Experts of a small language model: 13 layers.
Below are experts of layer 8 (counted from 0) of a mixture-of-experts language model. Rows are named up (a neuron's input weights, with its number) and show model dimensions 0-255. Each number is 128 + 24 x the weight over its row's rms, rounded and kept within 0 to 255.
Before each expert's rows: "mostly gets" lists some tokens that are sent to it at least half of the time; "comes after" lists some tokens at least twice as common just before its tokens as in all text. This comes from a sample of Wikipedia text that the model never trained on. Tokens count by the router's weight.

# expert 22
mostly gets: " (N", " (I", " (R", " \"R", " \"I", " (G"
comes after: "\n", " University", " ==", "===", "==", " ==="
up1 [133 165  67 134 158 124 114 144 143 113 123 116 107 120 150 130 150  91  78 141 120 149 152 144  87 105 102 102 109 137 149 110 136  96 105 151  93 112 160 130 124 143 131 132 115  62 121 151 109 134  83 103 136 125 144 134 139 143 156 130 119 136  84 139  88 123  87 110 119 153 101 145 141 130 118  72 129 180 146 121 117 148 110 139 124 133 118 125 141 116 127 107 159 117 105 108 130 134 110 134 150 145  72 162 135 113 119 149 121 145 133 159 147  86 122 153 159 114 101 110 125 132  71 141 135 136 167 102 123  59 138 131 114  86 150 159  70 101 110 119 126 145 121 142 121 143 130 139 132 144 158 129 112 142 155 101  82 148  96 110 132 101 143 169 114 141 148  65 157 123 122 139 176 138 131 140 124 128 110 128 101 113 106 103 104 175 118 126 143  97 105 103 132 165 136 112 153 153 139 161 113 158  87 175 134 174 101 145 100 141 119 165 155 135  85 164 161 135 146 145 118 104 113 172 130 113 156 173  92 100 134 107 114 124 105 103 122 147 112 115 137 143 148 137 156 156 107 100  79 125  96 140 128 130 119 106]
up2 [143  94 103 116 136 145 140 129 141 111 126 101 135  90 137 119 127 126 170 125 143 127 125 127 146 153 124 161 131  93 144  77 140 126 181 146 122 138 159 160 129 162  79 118 112 154 191 152 154 117  71 112 117 183 145 115 135 105 122  65 131 116  89 105 135 133 123 116 179 188 115  92  93 121 125 119  99 157  82 170 123 143 113 136 135 141 109 116 132 145 141 152 116 106 120 165  93 147 153 169 140 148 123 118 147 166 115 133  99 157 144 102 172 148 123 102 125 140 148 136 121  71 111 114 174 136  94  79 139 142  99 104 160 148 154 143  83 118 108  78 122 145 156 143 124 133 165 111 133 122 127 116  95 111 153 160 144 167 144 116 121 106 131 157 115  80 129 133 132 131 134  99 145  95 138 124 130  84 135 157 140 113 138  90 129  93 146 141 114 141 144  95 124 149 115 116 130 142 130 173 113 131 145 145 136 127 148  69 121 115 174 119 136 134 130 154 104 166 142 138 126 136 164 135  82 115 128  75 139 104 134 101 149  99 151 144 138 123 139 149 169 103 136 142 129 130 178 115 100 125 144 139 127 115 151 130]
up3 [110 112 116 149 135  90 113 122 156 109 159 126  93 129 128 127 150 150 116 130 182 133 135 117 143 159 135  99 161 168 101 135 148 144  92 102 133 152 129 180  96  92 129 174 186 150 117 116  86  82  77 168  98 166 118 162 109 126 146 109 139 150 111 144 149 112 161 101 141 147  94 109 132 128  98 144 119  90  95 118 148 122 128 109 167 127 140 109 150 181 122  86 108 119 115 154 145 139 126 111 142 140 120 152 113 150 126 147 161 141 124 145 110 119 164 114 129 110 168 127 130 112 152 142 124 154 190 122 106 107 164 118 136  96 112 114 147  95 154 127  89 117 178 141 132 127 129 160 138 138  76 131 182 136 172 100 127 127 106 149 118 133 164 138 147  96  94 103 131 163 117 122 108 121 111 130 156 125 134 166 110 152 108  84 131 176  87 127  97 117 143 167 125 137 108 169 172 160 121  86 137 119 105 150 177 101 129 122 127 114 127 118 131 121  77 162 131 142  98 162 149 124 109 122 133 106 119 122 135  94 135 123 129 142 126 179  90 119 136  80 132 118 128 122  98 105 142 161 136 122 105 123 107 107 131 129]
up4 [142  97 135  79 123 103  93  89  90 117 146 134 157 105 137 127 148 134  79 119 160 150  80 107 138 120 117 132 156 126 147 126 114 117 100 153 125 104  92 113 145 117  74 109 114 129  79 107 119 144 117 114 147 143 123 111 123 118 124 124 161 146 161 119  98  87 112 103 120  97 126  79 124 147 127 173  84 127 134  92 115 140 125 133 171 112 111 105 148 118 115 176 154  99 129 115 112 121 124 129 135  65 142 114 123 110 104 130  95 148 145 161 145 152  98  96 102 148 178  61 108 102 159 120 142 132 151 148 170 130  98 140 101 150 135 137 103 173 144 152 176 135  87 165 161 122 127 140 141 125 112 122 136  96 105 119 138 155  85 155 109 106 155 126  77 120 125 124 102 115 107 126 137 126 119 107 185 105 137 137  98 136 156 152 116 108 116 117 123 116 138 108 147 116 126 147 139 116 137  90 155 152 148 117 130 159 128 197 146 100 118 110 109 111 149 175 120 138 124  65 126 131 117 102 147 140 120 129 151 116 126  91 157  94  99  95  94 116 130  84 155 164 139 167 137 112 147 119 106 148 109 136 118 119 139 100]
up5 [153 140 141 155 103 147 121  90 148 146  71 119 166 105  94 118  90 187 155 142 127 161 130 129 151  75  97 108 112 125  53 145 135 120 138 113 121 112 103 120 132 137 167 164 143 139 135  64 128 124 120 149 129 142 133 132 110 155  84 136 104 178 129 134 114 143 156 167 131 105 118 113 109 149 108 117 144 139 148 152 114 143 148 131 131 172 130 113  92  73 162 153 148 105 162 176 135 121 117 143 133 152 114 142 126 119 146 142 114 127 153  92 144 132 104 136  99  94 152 120  98 134 165 107 101 117 136 109 100 127  97 147 148 123 117 175 112 126 129 119 128  95 135  95 120 139 106  99  80 145 113 120 141 173 130 132 149 129  96 100 125 110 120 130 133 102 115 166 103 153 138 127 144 151 103 121 112 125 158 158 139 125 132  73  97 132 103 152 182 146 101 113 108 152 147  91 163 143  80 139 102 133 122 139 122 118 120 115 141 152 143 158 171 127 126 132  79 113 108 119 151 100 141 171 153 151 166 143 126 111 121  93 152 134 105  86 146 107 153  95 109 119 132 137  98 128 127 191 114 151 140 138 146  91  93 145]
up6 [132 167 127 152 154 105 132 121 103 148 138 190 130 138 131 119 141  99 162 127 141 154 118 187 144 141 117 104 107 125 143 107 121 144  95 145 173 133 120 121 136  90  80 128 146 100 109 145 111  80 143 138 137 163  75  65 111 139 116 152  76 105 131 101 136 136 149 119 144 132 131 104 152 103 127 106 126 121 122 126 130 189 167  90 134 113 122  95 145 126 113  92 146 164  93 116 146 160 107 112 154 143 144  97 114 153 104 122 130 141 154 129 141 128 117 123  89 126 126 112 135 115 153 147 143 134 150 106 119 114 123  95 114 116 166 138 156 121 144 126 148 143 127 128 104 133 122 163 112 147 103 128 168 175 108 121 116  92 108 153 162 173 154  96  80 105 126 109 131 134 170 110  98  73 178 112 105 179 158 103 111 129 158 124  90 145 136 122 137 133 106 118 150 142 103 115 107 140 166 171 156 102 126 121 140 135 138 124 192 124 159 162 139 182 100 103 114 147 136  89  92 138 142 117 127 106  99 152 105 150  94 164 113 160 149 118 165 144 120 121 105 120 139 122 100 108 140 134 109  98 133  81 115 140 147  97]
up7 [132 157 102 109 110 115 111 148 138 105 132  99  88 133 123 123 161 166 138 113 124 128 101  85 142 114 101 130 124 128 128  87 150 114 132 100 113 128 145 125 166 151 129 113 104 151 129 108 138 156 151 114  95 134 166 130 113 152 136  98 129 130 122 147 142 135 123 133 147 144 113 148 153 139 133 110 157 137 102 159  98 179 121 168 120 100 176 151  76 102 135 107 128 114  88 124 151 147 139 162 137 128 160 134 105 174 124 102 130 138 158  90  85  98 139 134  98  78  95 144 152 104 125 143 152 149  97  91 167 123 127 129 123 130 157 104 130 150  96  99 134  83 127 138  41 117 116 129 154 150 138 179 133 116 138 155 153 137 136 138  93 128 116 151 147  85 115 138 124 108 139 163 119 153 169 144  95 139 139 123 171 109 116  93 131 182  90 130 143 151  98 122 131 129 130 110 101 172 101 158  85 130 111 179 170 164 145  98 106 103 140 143 104 192  97 135 144 147 140 106 136 140 152 108 153 143 124 153 167 135 142 150 153 159 161 118 158  98 132 147 116  91  99  99 105 115 128 141  95 147 111 141 138 146 115 148]
up8 [ 79 132 157 152 132 134 100 142 131 128 156 134 101 135  70  68 156 153  88 116 108  94 109 140 127 151 140 146 139 132 155 127 101 142 114  86 121 124 176 124 158  90 130  99 132 193 116 145 131 104 103 150 157 133 140 105 133 131 146 123 134 131 119 179 164 134 148 139 101 150 152 136 117 156 111 141 115  82 146 162 118 120 132 102 159 117 127 117 148 111 142 124 128  91 127 139 121 136 127 100 163 177 123 120 151 126 111 129 136 166 121 140 183  89 152 133 140 132 114 146 157 152  62  98 120  86 138 140  77 129 113 120 129 120 152 178 138 101 155 145 123 153 122 148 157 114 143 147 137 149 135 141 172 183  99 134 119 121 124 146 119 130 126 171 137 156 118 138 146 121 137 124 100 103  92 146 166 134 126  98 116 141 109 102  98 126  92 147 150 126 136 134 148 123 141 123 173 127 149 127  92  98 121 150 164 152 146 144 132 151 153 103 107 171 116 153 111 166 191 125 176  72 173  91 122 159 157 154 120 130 156 115 130 104 122 129 158 134 184 118 129 108  95 112 137 116 142 115 118 106 108 114 110 127 125  84]

# expert 16
mostly gets: "i-", "\n", " \"", " ====", " Succeeded", "\n\n"
comes after: " |", "\n", ".", " ==", "==", ")"
up56 [126 125 142 128 137 131 164  86  92 121 135 148 116 143 105 132 118 121 147 143  82 127 125 148 171  99 126 101 120 142 109  78 147 128 114 114 106 106 152 125 100 149 132 166 172 150 126 130 181 124  98 106 113  82 153 140 156 130 120 173 151 116  89 128 100 152 120 135 129 136 159 120  97 174 120 104 124 158  89 147 145 124  46 129 133 124 149 147 101 119 124 105 111 125 125 107 145 181  92 154 128 139  97 154 184 137 150 144 135 121 143 125  96 144  77 150 140 151 166 123 119 148 108 112 120 135 126 117 104 146 135 109 138 142 141 138 124 112 144 130 134 132  99 173 163  96 147 129 106 179 110 123 106 123 153 140 175 120 141 153 122 123 130 121  95 112 174 104 137 175 125 123 141 153 164  97 126 123 128 163  97  81 150 141 176 151 138 129  79  95  99 103 173 150 147 163 129 128 128 172  87  91 135 139 133 121 118 132 112 121 157 149 122 123 138 102 122 123 109 120 135  69 141 147 119 120 142 177  91 131 110 156  90  94 129  81 118 136 146 115 141 110 127 153 131 123 127 146  78 117  72 132 140 145 108 113]
up57 [ 93 124 127 116 104 166 151 112 117 141 139  78 129 142 163 137 150 124 125 108 131 115 154 124 144 103 121 122 129 121 145 146 143 148 161 107 141 152 112 151 142 129 112 152 121  86 119 150 127 123 114 145 122 122 191 110 127 127 148 134 159 141 101 108 102 133 161 217 137 154 101 118 141  95 101 143  93 117 103 169 159 123 116 142 125 132 134 123 155  97 180 117 137 148 128  84 144 144 114  94 105 108 162 112 137 110 119 137 119 157 108 116 127 135 141 100 142  98 114 143 152 158 142 136 130 111 135 110  80 142 126 190 128 102 111 120 129 126 124 128 120 102 112 128  97 126 158 115 129 158 129 140 141 141 162 106 123 124 118 119 149  97 120 113 119 152 127 130 128 132 137 176 120 117  62 119  73 142 117 100  98 177 137 132 141 102 186 118 143 122 111 157 111 121 135 124 146 111 123 166 123 177 129 169 163 141 128 159 139 107 106 172  87 137 162 108 161 105 128 104 198  94 201  80 142 163 135 103 111 142 159 145 105 125 114 154 153 118 147 147  97 123 144 147 124 132 140 143 152 166 102 128  81 156 121 172]
up58 [125 162 116 172 148 188 151 129 128 131 103 129 155  94 106 117 130 140 140 116 152 106 161 115  93 136 148 121 124 144 141 130 119 122 176 107  95 149 183 124 143 117 133 109 121 135 145 119 131 170 135 117 126 114 147 135 120 123 145 107  94 136 101 106 119 109 151 145 172 136 137  93  79 138 141 130 107 109 110 128 139 161 125 138 190 146 112 136 149 171 106 139 123 133 121 135 166 129 169  89 140  95 133 128 161 118 112 129 144 137 126 105 161 142 178 104 115 122 113  97 104 123 109 129 143 134 133 136  84 161 145 139 119 107 104  98 123 130 144 136  98 116  94 161 123 141 115 111  92 117 162  69 128 150 173 125 141 162 110 149 106  87 133 111 133 124 173  99 136 159  86 126 101 159 155 150 154 140 107 144 127 156 160 145 114 140 135 135 124 149 129 160 126 181 171  99 137 157  95 121 128 186 158  84  72 140  87  90  96 112 137 121 132 125 129 101 135 134  82 141 111 156  99 148 171 107 122 121 127 110 106 140 117 111 137 146 165 107 106 148 195 126  93 157 162 154  75 153 140 156 144 130 126 121 121 148]
up59 [114 159 133  80 110 112  95 127 156 104 110 146 170 161  64  95 112 146 102 189 102 125 136 119 116  92 157  76 150 107 121 127 117 112 134  94 151 179 107 174 141 135 142 156 131 118 111 151 115 111 130 127 131 121  66 125 151 126 140 114 146 152 142 147 150  96 154 126 187 135 117  86 119 109 132 117 130 143 115 142 155 148 144 131 141 128 120 115 110 129 107 114 137 120 107 185 136 133  90 121 108 125 102 123 124 120  94  93 118 163 134  96 116 148 126 112  86 122 142 127 130 103 150 116 130 112 147 126 115 133 151 124 156 125 129  77 127 115 129 139 124 110 117 133 136 107 131 138 109 138 136 159 142 150 145 102  89 106 134 161 109 109 129 116 114 129 119 106 147 119 135 114 102 140 123 125  61 123 119 108  76 115 117 118 124 140 125 115 121 130 138 125 148 124 120 129 160 123  83 130 155 135 163 156 157  96  97  82 171  81 157 144 145 110 116 174 122 140 143 111 128 116 169 121 110 102 153 126 104  93 164 119  79 121 142 130 160 124 113 169 160 199 142  97  90 172 131 167 143  70 193 135 121 141 119 107]
up60 [157 111 175 138 130 120  79 195 153 145 101 133 144 173 110 123 151 125  85 108 111 128 157 166 150 135  87 166 129 129 134 125 118 105  81 126 117 147 207 118 149 111 156 155 132 133  63 138 118 127 116  97 173 195 148 137 155 107 130 109 107 135  85 174 117  99 127 102 104 152 108  92 124 161  95 150 154 101 120  85 115 155 125  98 151 116 134 145 154 155 155  69 116 139 121 132  95 128 125 129 106  87 134 130 160 120 128 133 135 136 152  79 117 130 118 136 116 127 135 129 104 196 125 130 100 156 146 107 124 141 164 173 116 113 137 136 117 116 132 136 145 103 146 122  97 124 129 154 144 153  93 101 164 168 114 105 145 129 116  92 121 137 185 119 130 114 171  93 149 130 115 135 107 141 135 108 138 119 168 108 118  99 122 128 127  92 121 108 141 148 144 110 143 132 111 127 119 124 144 131 127 117 101 149 132 102 112  97 139  98 118 134 137 138 183 117  97 130  93 116 150 136 122 146 165 104 134 139  98 165 150 136 127 124 106 137 155 138 105 104 121 148 154 104  98 131 148  76 146 108 177 135 142 125 136 118]
up61 [113 105 132 161 117 141 152 121 103 106 113 134 126  92 139 153  70  91 100  94 124 157 134 161 130 150 129 110 136 111 105 111 110 138  89 137 125 114 144 139  95 148 159 131 110 100 146 134 197 116  59 193 142 121 188 131 132 152 118 146  80 109 103 117 122  90 145 130 149 142 132 107  79 135 146 120 123 121 122 142 137 137  82  99 114 156 126 136 137 143 131 104 115  88 150 108 117 141 152 154  78  95 139 145 160 101 150 132 118 140 120 136 134 162 146 153 106 135 173 114 127 124 102 113 131 112 125 112 131  77 132 146 133 158 146 153 114 157 175  88 117 129 140 147 161 141 132 182 128 160 156 177 120 136 132 134 142  94 186  97 116 114 139 151 112 122 199 153  55 147 107 151 139 143 122 121 134 123 105  89 126 107  85 118  97 131 105 128  78 104 102 114 136 114 136 105 100 111 117 105 117 126 161  93 185 156 124 105 122 134 125 121  88 126  99 119 148 139 130 105 129 136 116 109 117 124 140 107 119 128 136 165 144  99 158 132 108 116 153 145 117 106 114 115 113  89  96 100 125 144 114 139 104 126 130 130]
up62 [ 99 112 129 134  98 154 143 155 150  64 128 120 186 153 111 111 121 121 134 193 102 137 117 124 138 120 147 125 139 133  71 148  85 160 122 157 146 120 116 157 155  84 136 140 158 153 145 129 141 167 134 127 116 123 122 167  96 131 131 169 106 143 109  99 115 125  89 106 124 112 133 157 126 114 134 128 107 105 102 143 163 112 133 130 119 142 108 153 107 121 180  95 126 152 112 151 182 122  90 139 124 136 108 137 117 103 126 103 120 102 135 116 169 157  87 133 150 127 128 157  89 162  81  97 129  98 167 117 103 114 142 167 164 154 114  94 121 127 126  93 122  93  97 153 138 121 169 127 156  95 160 142 126 144 105 148 157 146 126 126 159 189 110 112 159 151 125 133 150 155 118 108 148 117 116 158 113 119 104 130 125 111 156 112 111 137 158 119 126  95 115 106 123  98 118 128 134 157 115 104 130 126 160 115 116 151 107 119 137 109 160 185 112 169 134 114  92 201 183 134 100 118 195 110 104 131 123 117 111  90 152 135  95 123 157 113 140 128 122 147 111 152 160 116  94 109 107 122 109 142 130  97 115 103 126 133]
up63 [111 125 131 160 184 138 151 111 144 125 139 119 142 141  98 132 105 118 106 136 108 119 124 130 135 153 118 109 102  71 117  88 144 128 127  90 128  80  98 123 119 104  93 122 134 127 152 101 105 146  97 114 142 158 112 185 154 133 120 124 138 124 106 157 124  80 132 159 113  95 163  90 128 105 127 138 146 160 128  75 167 102 126 114  94 171 159  59 102 137 127 137 129 118 150 141  91 176 129 115 129 134 107 154 151  90 161 153 135 119  97 143 131 101 121 135 134 145 101 128 153 115 162 138 129 154 113 114 104 155 174 149 148 139 160  99 111 122  86 124 114 148 125 136 151 132 143  99 117 138 142 117 134 166 113 146 111  93 166  91 164  68 110 151  90 105 115 160 129 111 175 117  84 151 139 132 140 144 135 133 152 155 106  99 164 142  81 135 120 133 134 158 118  99 122 126 118 105 144 158 103 142 128 170 118 115 135 138 121 185 135 111 129 153 152 160 145 113 140 139 100  86 130 163 129 126 171 175 125 160 131 133 104 142 132 162 151 110 112 112 145 157 154 143 126 169 175 121 133  99 117 106 115 164 152  93]

# expert 11
mostly gets: " this", " This", " these", " same", " first", " several"
comes after: " the", " a", " of", "|", " is", " for"
up1 [146 105 134 159 122 118 149 144 132 115 124 142 153 100 116 128 102 132 170 128 155 152 105 152 129 142 140  75 143 103 126 130 116 137  93 106 109 103 118 113 158 145 161 122  89 149 138 126 102 124 140 129 116 147  76 165 146 137 182 100 113 103 175 148 189 138 112 152 104 114 130 168 106 109 151 123 157  99 118 130 117 139 152  96 159 146 132 108  91 169 142 148 160 123 122 135  99 123 134 100  82 121  96 122 150 155 112 151 101 109 138 149 118 145 113 160 159 139 158 104 147 121 160 116 131 108 101 114 151 126 126 120 138 155 101 176 138 119 144 124 148 109 162  80  94 140 125 147 134 167 118 147  83 157 132 148 100 130 151 152 132 103 140 144 138 147 147 104 149  89  81 127 159 129 121 140 126 132 136  90 141 152  98  85 119 189 121 101 152  97  89 121 133 120 149 120 136 166 105  93  88 101 147 106 127 147 150 164 125 173 114 131  90 123 111  96 123 136 104 171 168 107 115 165 138 128 157 111 176  92 145 109 172 145 121 125 150 130 139 131 137 117 118 162 105 124 177 116 113 165 157 127  85  96 174 105]
up2 [128 132  56 135 149 103 144 150 173 124 128 147 139 139 116 140 158 113 116 124 133 105 104 117 123 126 105 160 124 103 120 131 115 164 152 109 136 106  98 121 118 154 124 157 167 131  68 114 117 154 157 138 128 129 115 159 167 152 118 138 167 134 178 124 152 160 140  84 115 147 118 156  93 140 103 129  81 116 127 110 143 130  87  97 102 151 108 121 115 152 175  97 168  72 104 101  57 148 127  97 115 104 152 116 110 156 123 133 133 115 139 117 117 152  90 117 145 118 141  92 159 117 143 114 103 149 141 140 111 131 124  80 140 139  77 129 153 100 106 143 124 142 155 103 112  92 162 110 110 138 125 132  70 143 109  83  98  92 150 108 102 143 122 140 127 148 116  88 127  94 124 121 132 108 128 104 154 138 115 105 154 144 151 171 117 140  96 101 116 139 102 134 144 144 113 117 160 137  96 122 131 120 104 109 133 142 107 111 166 110  97 102 154 143 110 114  92 159 105 138 121 126 121 137  83 126 164 133 173 123  69 137 164  94 122 119 118 118 101 147 188 151 110 111 109 126 126  76 116 104 104 116 157 122 136 154]
up3 [124 166 137 126 135 129 110 153 141 113 159  88 158 142 114 112 129 148  99 108 167 142 116 123 157 142 154 144 142 104 137 144 120  81  94 111 145 145 116  81 138 113  87 151  67 101 145 152 163  70 151 173 108 149  87 134 130 127 135 131 100 107  80 145 134  92 105 171 162 121 127 132 166 141 130 132 133 143 144  84 145 160 121 112 154 134 136 118 126 118 133  91 110 175  87 139 140 184 147 132 142 124 144 168 148  94 164 148 154 145  94 143 177 140 106 140  78 122 123  99 145 111 125  65 115 109 138 139 121 111 110 139 114 139 148 147 158 121 137 128 150 110 131 135 129 176  91 129 127 122 129 107 112 121 150 126 139 159 119 140 106 146 170 123 109 107 133 123 110  98 117 136 132 122 105 126 136 120  96 126 150 137 108 109 100  79 119 111 143 108 106 115 120 150 145 134  84 111 112  90 108 128 145 144 181  82 144 102 117 165 131 110 141 113 137 116  92 110 133 204 141 101 136 138 166 108 166 110 132 114 145 153  88 120 118  80 116 110 118 134  81  96  77 103 115 126 145 133 136  88 151 124 128 118 138 164]
up4 [138 183  90 155 165 160 154 155 109 132 144 119 126 146 100 114 155 123  96 143 124 184 120 119 139 170 120 145 153 154 157  90 116  90 122 129 130 141 130 110 132 110 146  99 155 114 121 133 135 157 112  99 113 109  71 122 104 129 116  88 149 137  87 146  95 146  98 120 103 126 113  98 155 132 106 124  83 105  92 152 157  97 155 123  91 122 124 123  84 122 197 163 149 143 131 136 186 126 108  85 112 116 115 124 155  96 113 102 118 118 142 145 158  89 135 131 130 115 170  76 117 127 131 138 137 159 113 115  81  88 149  89 138 145 138 128 152 105 115 143 131 148 136 121 103 151 127 158 137 131 144 137  74 140 145 116 167 120 131 174 117  83 137 106 102  91 132 128 136 159 115 121 143 110 104 148 138 160  96 147 130 124 168 136 174 145 143  97 129 148  97 163 114 157 156 101 141 156 127  91 154 137  99 148 124 139 129 159 132 140 125 107 122 157 185 135 126 119 123 121 140  97  96 100 125  85 107 145 151 149 103 106  85 122 125 141 108 139 122 100 131 104 120 135 100 115  97 113 122 142 115 131 187 125 108 175]
up5 [166 132 144 106  84 143 138 104 126 142 113 114 115 145 110 139 125 138 158 147 163 112 124 151 150 168 142 118  97 155  98 132 112  89 110 141 127 102 166 147  95 119 124 116 133  86  73 117 144 111 143 163 183 120 114 136 165 129 139 122 119 144 154 126 153  77 103 119 107 116 106 167 135 194 150 188 131 117 123  88 148  83 158 139 162 116 130 126 138 155 120  99 137 131  93 158 136 158  92 151 113  89 122 120 119 101 159 127 167 158 124 107 135 106  99 117 158  98 136 109 142 115 146 115 135 154 121 149 164 124 128 153 128 150 132 146 126 126 160 131  95 135 139 143 115 152 167 156 162 136  85 132 137 119 165 123 153 110 140 125 133 131 137 128 136 123  93 112 141 127  94 129 134 127 147 112 160 113 121  99 113 122 155 153 152 140 171 100 117 139  92 151 123 174 125 118 108 129 145 118 115 188  82 130  88 134  71 164 130 153 123 141 131 162 131 107 128 126 105 199 159 169 122 130 141 134 135 157 158 140 137 141 129 149  87 159 108 133 112 101 152 143 113 130 174 146 138 183 155 142 127 125  96 137 130  55]
up6 [107 166 103 116 150 107 119 148 148 111 111 125 143 146  87 145 115 152 102 144 202 145 101 164 115 143 136  97 134 151 156  87 130 121 108 115 110  98 138 149 129 165 169 117 185 132 128 158 125 129 113 108  74 125 146 137 109 155 132 102 140 118 145 139 118 123 112 159 143 147 127 142 150 131 108 120 128 115 135 121 143 131  76 156 190 110 143  88 113 174 158 117 105 159 143 138  98 119 110 148  61 148  92 157 131 104 140  66 148  79 143 162  91 155  98 128 154 124  95 140 117  89 166 119 114 143 104 158 134  78 114 120 132 129 155 160 127 145  95 141 133 180 157 103  86  96 147 122 107 166 146 125 182 139 156 122 136 130 117 123 190 124 125 154 128 142  89 127 125 121 147 108 132 114 124 129 138  90 123 106 129 142  91 111 128 150 141 104 125  90  96 109 130 122 148 136 132 155 126  85 149 123 110 105 120 119 135 138 127 128  95 125 112 115 130 102 138 165  95 127 121 127 135 161 137 154 116 125 109  93 105  85 149 183 100 153 147 115 125 115 103 168 119 108 101  96 116 118 118 137 145 179 123 127 118 126]
up7 [140 181 130 131 118 107  94 148 147 127 138 137 166 137 124 133 132  97 124 134 139 139 153 126 135 134  99 133 115 146 112 170 107 128 138 138 161 143 132 108 107  66 124 112 101 103  94 110 154 180 140 167 113 107 104 119 138 116  62 157  95 142 152 130 119 128 125 110 106 120 139 120 149 157 102 154 137  75 122  79 135  99 136 133 159 120 119 139 143 130 142 115 127  89  99 117 157 126 150 103 174 144  84  97 148 143 113 117 157 116 157 201 140 141 115 166 161 162 129 123 115 128 156 105 126 148 126 119  93 117  84 110 114 145  76  98 104 121 140 163 115 117 107 107 104 140 112  96 112 116 111 118 107 116 134 148 109 106 101 126 118 113 153 120 124 107 110 157 108 111 131 140 159  94 126 124 111 131 135 157 102 174 130 143 127  98 101  95 106 110 116 165 170 116 129 129 140 133 145  97 150 174  85 108 129 138  92 168  93 147 135 103  47 174 122  93 115 102 110 150 182 167 129 154 168 110 126 112 117  92 108 108 130 146 136 125 134 147 131  95 111  98 135 133 130 102 165 130 152 151 122 164 146  97 151 122]
up8 [172 165 150 136 159 114 115 117 114 125 145 134 159 158  65 165 134  87  70  72 111 156 114 134 127 178 113 138 130 138 100  98 104 131 143 163 129  99 116  95 155  95 159 146 109 152  92 111 114  87  92 119 167 149 105 130 157 159 124 144 116 191  95 124 124 105 148 144 140 149 130 106  64 108 145  88 111 125 117 124  80 117 110 120 140 163 131 136 131 155 142 133 112 141 127 122 129 146 155 103 155 102 108 149 160 154 147 127  95 138 104 131 133 145 104 151 130 127 143 121 103 101 142 148 116 101 110 149 113 151  99 163 130 169 115 151 149 123 146 115 123 153 147 151 136 187 125 107 147 155  85 130 121 103 116 162 125 105 143 136 138 135 111 106 188 155 102 117 135 107 119  98 150 137 181 131 128 139 118  71 118 151 127 117 129 141  79 128 139  94 129 108 117  97 142 125 100 121 175 108 135 134 106 143 103 103 117 160 151 101 123 178 154 132 108 109 118 171 149 142 156 149 113 143 156 122 131 135 112 128  97 114 147  99 152 176 149 189 134 119 109 158 133 133 147 154 121 135 153 126 142 148 113 125 101 112]